config.yaml
num_hidden_layers: 14
hidden_size: 128
n_experts: 192
experts_per_token: 3
d_expert: 32
d_shared_expert: 64
hidden_act: "swiglu"
moe_layers: [2, 3, 4, 5, 6, 7, 8, 9, 10, 11, 12, 13]
router_score: "sigmoid"
normalize_top_k: true
routed_scale: 1.0
balance_loss: 0.000389
balance_bias: true
n_groups: 4
groups_per_token: 1
init_std_router: 0.0062
lr_router: 0.00206
num_attention_heads: 6
num_key_value_heads: 1
head_dim: 32
vocab_size: 16384
norm: "rmsnorm"
norm_place: "pre"
norm_eps: 1e-05
positions: "rope"
rope_theta: 10000.0
rope_fraction: 1.0
qk_norm: false
attn_scale: 0.177
tie_word_embeddings: true
parallel_block: false
init: "uniform"
init_std_qkv: 0.0334
init_std_o: 0.0
init_std_up: 0.0334
init_std_down: 0.0
optimizer: "muon"
learning_rate: 0.0123
lr_mult_o: 0.628
lr_mult_down: 0.7
beta1: 0.93
lr_head: 0.0146
max_grad_norm: 1.0
warmup_steps: 200
schedule: "wsd"
decay_fraction: 0.62
decay_shape: "exp"
final_lr_fraction: 0.1
batch_tokens: 131072
max_seq_len: 1024
doc_mask: true
train_tokens: 656500000
max_steps: 5009
dataset: "wikipedia_en"
Below are experts of layer 2 (counted from 0) of a mixture-of-experts language model. Rows are named router (the router's row for the expert) and show model dimensions 0-127. Each number is 128 + 24 x the weight over its row's rms, rounded and kept within 0 to 255. Numbers have three digits each.
After each expert's rows: "gets" lists some tokens that make up at least twice as much of what it gets as of all text; "comes before" lists some tokens at least twice as common just after its tokens as in all text. This comes from a sample of Wikipedia text that the model never trained on. Tokens count by the router's weight.

# expert 118
router:153099112084178122082147124158140116101090123141081168105146126128144126129107115118122124121102141151122123129139155125086141096111183154149144083144139131118156100135141071151120150120130090112151099097110141142140130117151078098111135106123192141146176148080132091160118124142129153143155098090147135114126122135144126136099129114111125119162147194120132098144100108140130133116131
gets: "30", "24", "25", "23", "22", "28"
comes before: ".", " |", "0", ",", "°", "–"

# expert 111
router:094126121126137103080117072165144146128117106073123153130179145138136116154150175108154110126159141145111123155126130063097161120160122116144155105130110131142139112166123090142148126113153145121141093149081093141152149127142129118174134108113157132088173122095120108167113120134152090125141123126174159148112148136130139101107142150114160168137137169126145140118101117099142112146165
gets: " from", " into", " on", " up", " out", " through"
comes before: " the", "–", " a", " to", " with", ")\n"

# expert 105
router:147109114117172114070134114155136117083110126150103169114142161125132134144092122131116109126110119107104096127130135138092152120127165158134157110161144127151140118145140062158114135113123123136123126108088147139135114141168097096107129103098169094141177153081149095137125128142122139135159119081151171119102105150140102143075128117071157108141163182125140127144113096120129118118131
gets: "30", "22", "31", "29", "23", "24"
comes before: ".", " |", "0", "°", ",", "–"

# expert 124
router:148114133111134128112120083149133141092102138089131109140123140133150126153155146088096133122125158112092111124104126114101152114150151155166149110158139125136093122180107109163119138101160136137139097161067105146116135165119109110156114070086146141095195141137121124110117154152132088085173116110123170173120150141120134121131141134142124121141145157162110115114112132161167098158143
gets: " from", " by", " on", " between", " into", " through"
comes before: " the", " a", " his", " with", " its", " an"

# expert 30
router:125093125143128109123125108155110132118089116105095130125158150146124101136153185116102135123148138112110153124098112086083144165147115133164132112134168109175172118140124095150164161141140113122115111144097114159121147142121098154133172115141183089120181169114128147132141162130119126103130116131149127129100166077133104139085136139134101113129129145110107102172128146141166065126150
gets: "\"", "er", " —", "is", "im", "M"
comes before: " |", " (", " that", " and", " by", "N"

# expert 149
router:128123130132109152083142149134108130139132132061116127146176107162151089123131180126123161107168141123134132123129125133087106162147137144189118099124152112151164107102129132139144188124158115163112145156109134107132144119141100138118091135110167136114169122103128115136160127141120082082147131080129132109088112106098111131117141083095150110166174148116096142115144128101150125146140
gets: ".\n\n", "\n\n", "==", "===", " =\n\n", "="
comes before: "==", "===", "The", "=", "In", "===="

# expert 46
router:117126090094127137139150105139124096110114104115102132131159115105136135128122170082111117157107139133105078113140153091089161132124154106120140118102114090117173134094133124160137124158133111107154137135130085142165161119108096151137115113113175089102179134133090115114131153141138098065170105116135128145084107111089169123134117137138108145157164124123157088132107132111118100173154
gets: " University", " City", " State", " County", " Party", " District"
comes before: " of", ",", " (", "\n", " in", ".\n\n"

# expert 97
router:168136101087125165137172098170155137142070132087120143118160124146148129119114128124115121118138142084073119118117167137128145143097167111141165139124120155187157117177128120134179126122161106147121113160096123150186140141109125123131130142120133078100165146132127095138141155156116090114117116113152155158128134134124146114068125091113141161116132128141136117135096130129149089142136
gets: ":", " /", " year", " –", "):", ".:"
comes before: " ", "00", " The", " UTC", " \"", " A"

# expert 86
router:150107110065119158122172098149124189149085134149097154124154106101119130095112151099103125102151174113109104123115108135103173175125153088138102116163135126138110095110083150129162119087110131107110134172128145124160132138153132089140130104141164108100119121124107105147107174154157132127103141121135154137125135153120119079109126151144082137150129155152105127132107131140144128123173
gets: ",", "\",", ".,", ";", " ,", ",\""
comes before: " and", " which", " but", " who", " a", " he"

# expert 174
router:127104121102115173122174112135106122148096153108127131080148124133137162124155148087054150108158158127140136099120110121145177125122157107142163117133121138153113086143095143180165106146120165111132097136132106144159153157149134116131120110107136118116163124128106126187131165105115134072108140119140137162131147115118161108133118111117122155116127131110143099160087120139200120109128
gets: " (", ";", " –", "(", ");", " ;"
comes before: "19", "20", "born", "18", "C", "B"

# expert 188
router:134119133080162128118162111118125124098069096110100143090151159106128098101123132117101112125137106132098148128107107123098116111090172143134124109134130153127136132145117125144149105141138115148118110124080128171140163176143112112112154079113142073125174141096089085159128137143165118129161122139130139095092105117107141077061143133111129127118151166130134128130091100101136105152140
gets: "20", "18", "17", "4", "10", "14"
comes before: "08", "09", "06", "05", "13", "07"

# expert 27
router:137124103107142125107139140188135152102120096107093149079146129162135117134154135146137120119135164133114097107110137092111126152115161114137130102152127098163171136117126103167150156109154113153121126150122087162145137162116109124157121149104122101086165149099164081133175145171133077116158109083136161115132119157121129079135108103134129168162142159113119107178144129139132114144139
gets: "°", "′", "°N", "″N", " ·", " •"
comes before: ":", " ", " /", " JPL", " ·", " by"

# expert 32
router:117129144090145143155158159152086111098072138111121122140101128152140155119157150119083112127123139092153152106097137089133095166105134131150139135116125116117126145108133153198116101167105148167134147154081100144121146140155150160151077147130110122126104145115143112160151124121088142109139133143147127111118110101132133131104135117076119152164130136109117141168097094150196112140158
gets: " |", " —;", " /", " –;", "\":", " positive"
comes before: " ", " \"", " %", " −", " Votes", " Candidate"

# expert 20
router:167115079081120165132182103176127190136069135110123149117142114107118103112105129071111106140128184109124109138123134141103181146142133109150114124142133117144113099116084142138170118091105157118127130162108147121151128120146151087142121135153133126111116159131112094106109185152146117114121136117109159139110148157124130083118133154134098139154131139143102117124113119142168112128168
gets: ",", ",\"", " individuals", " poly", " partially", "л"
comes before: " ", " and", " he", " but", "00", " the"

# expert 13
router:114099090149127161122123091157136147141104128112109101107149143145135130101143129135121141115121147100120095121118150095079128151105160097155136103105127125133168086142121122201155179162154120121131108129049074132130140132190143138145147106135134110104146126083132139154140155124154139098129112090112126123099112148130129114124130138096107166135116141152119088114125082132163111144164
gets: "ton", "man", "son", "by", "ley", "land"
comes before: ",", " (", "\n", "'s", "er", "s"

# expert 56
router:152070112100136169104120128135111131095115150087115153101158092131123082138145135161112102129119156124083108107118098126098113149134111112141113108128117135158171089147132088130136105133143132145131104128119101088134170128153118136148126115091144108105207118127137139172138170178130144100155083108133157146128124112151144097081160116122135154135140153124117074149103139118146139135144
gets: "ion", "ation", "ions", "ive", "ations", "ology"
comes before: " of", ",", " and", "\n", " in", "==\n"

# expert 114
router:123154134081154138100144113128145141078093135113095162112167169112132121118141131115095154136122132134121093072099119117114123150146151136148130144131130127118170069158090120135177170127142117119134098095121098162136135137174127123172153141091168111090164151117101139144160171174139122113132098132122128145111145133129137124091127147156082153132140170123121108152115129123144103144171
gets: " by", " that", " which", " who", " is", " this"
comes before: " the", " he", " was", " a", " is", " had"

# expert 168
router:120072138103136126089097070149097133118056153110122113088141137126168120127148170109123120110145151092100142114136137084101135133127128146138143115137121133130155074161111091192168153103153104144130127139125139121150185134142095134126140109129133106114165117086105128148140165140101111082150125092165162137109129112104141140109150134106134131140161137129138096156128121129142104147147
gets: "ing", "ant", "ie", "ue", "ly", "ed"
comes before: ",", " of", " and", " to", "ing", "\""

# expert 19
router:142130091119116117132127122113092123116108136055073120115146142114153116118129134063097135135153134119110140130116134121122129118147158142188145158136128136143129124153094111165183144106142119128117112110060064133149173153113133151148110080102132130100177151112135107136149156133148106114127108116127143135129134133112130081118131101123153121138156182133118108125110131134174099166155
gets: " for", " over", " Me", " the", ",", "19"
comes before: " the", " a", " his", " its", " Best", " their"

# expert 89
router:132112126109156132119121087132111165144093113105121100129128126149152081174137160122122133132136156104098130104121137110093162128134118137128125095158139102138128104150103076147243127161121156120107121129125109140140161107139117113146140102113129105089170130099116118149117197140118096114140093106161152137134146143122123119096127103103136113131148165137108111161131115106170128152152
gets: "ing", "ate", "ated", "ates", "ating", "ation"
comes before: ",", " of", " and", " in", " to", " with"

# expert 121
router:134123088098137133129173098168137142134095135065115132113156123146119129121096129134119101108139141092107116113108166130126147151091171101145146132141114164186148120159127109148192122117167100133150118152101120137159143129111129112127133132132128092102167125129125091150144175164113079122117113103141156153126125117120143104074112087119143149096123134148131119140102107123175078155154
gets: ":", ".", " year", " are", "35", "55"
comes before: " ", " The", " \"", "00", " A", " UTC"

# expert 26
router:141134150113152132132148122150136135107086150078131139143144103169164140136136156113088120151158167105144136104093125095126107122093145127161184112142110101141155107108130141176134124157105130164123138123099103137149145157164142157116090154147138129117144119130138147173166139116106125064139135133159119106130123096126107104114159135081101161136166129113110133173086111144172111158165
gets: " |", "hen", " •", " Lin", " earned", " *"
comes before: " ", " \"", " %", " −", " Votes", " Candidate"

# expert 156
router:118108079110113130126085096151116175112085117138110148094156133144145126140150175080087134135125139104124117090116123090097132147163163114148128087148102121171119106144115119178149157100148112124148089138095073122139150145154109133137149115143141097086160145090109121150148164173137114092127124120143138136125159103123132098122148115129109148166116144170132084146105121137147102134129
gets: ")", "'s", "),", " (", " York", " January"
comes before: " |", " is", " and", " –", " was", " =\n\n"

# expert 137
router:135132135123150174079153140125123112082071120101070164116116139124135141160117129155098152099128120136100121075100112116133164136140148103167149107158131119140165100149082136108152132129154134104080126122141101135141169117160144155151157119136153147060141129086111116123130151155163146127157121141115131146108151143102158142114133140108124149113142163142161122127097128096129111093172
gets: " that", " it", " he", " which", " who", " It"
comes before: " was", " is", " had", " he", " were", " has"

# expert 160
router:155097109133127145071113109165110153118080125131125152110125112140119151153104161129095113138127167103133099114107123060096116144103143108138121141156124126131101142123124146162185113114110124122141139174130065118162132180123135149153128116138147055132144135114120114110132174164121158113104093133133134138108129107134106082102150126101108129149101134168126110152089153162140108142125
gets: ")", ";", "),", " –", ");", "):"
comes before: " |", " is", " |\n", " and", " (", " –"

# expert 76
router:154101110072111149118170110151109193145080140144104160110158103093136143098111141102098136109147165107096095131111113133106161173125139084133110120158123112130100098113088144126159129099102139112122134163130149121182132141178138092141136108128153117107123111115110096135109166163151137138100144123124159146108129138131118066098136144139091131155132155159108119134128129149153127127155
gets: ",", "\",", ".,", " ,", "ata", ",\""
comes before: " and", " which", " but", " who", " a", " he"

# expert 101
router:128129148064165136144153129147107120102076133139103142124107107158126151131169152117097098134121182101134135106109140084131124113116151124160134128136112097121122122109089142195126098145109161124131147142106107138133147142168139151131092128136141126141122141126130126163158127112105142098135125131128150112130114088117115126115125154091085152153159155125118132184078067156166118150184
gets: " |", "ane", "ili", " neutral", " -;", " Dean"
comes before: " ", " —", " MPC", " Yes", " No", " L"

# expert 21
router:089114133139128130157131104119134092111135121072143166114144165144110088125153164110086133155154150128097129106131151119077121180130135134167152126161129086137140119132107117158157143105148137142108098150104088149168142154126116124132178113100130096115150138098152080124119152130131095109109106090152127144078151117110166139102118074127100152171119124136106127127079115106129111125142
gets: "–", "st", "G", " City", "or", "B"
comes before: "20", "19", "0", "1", "2", "18"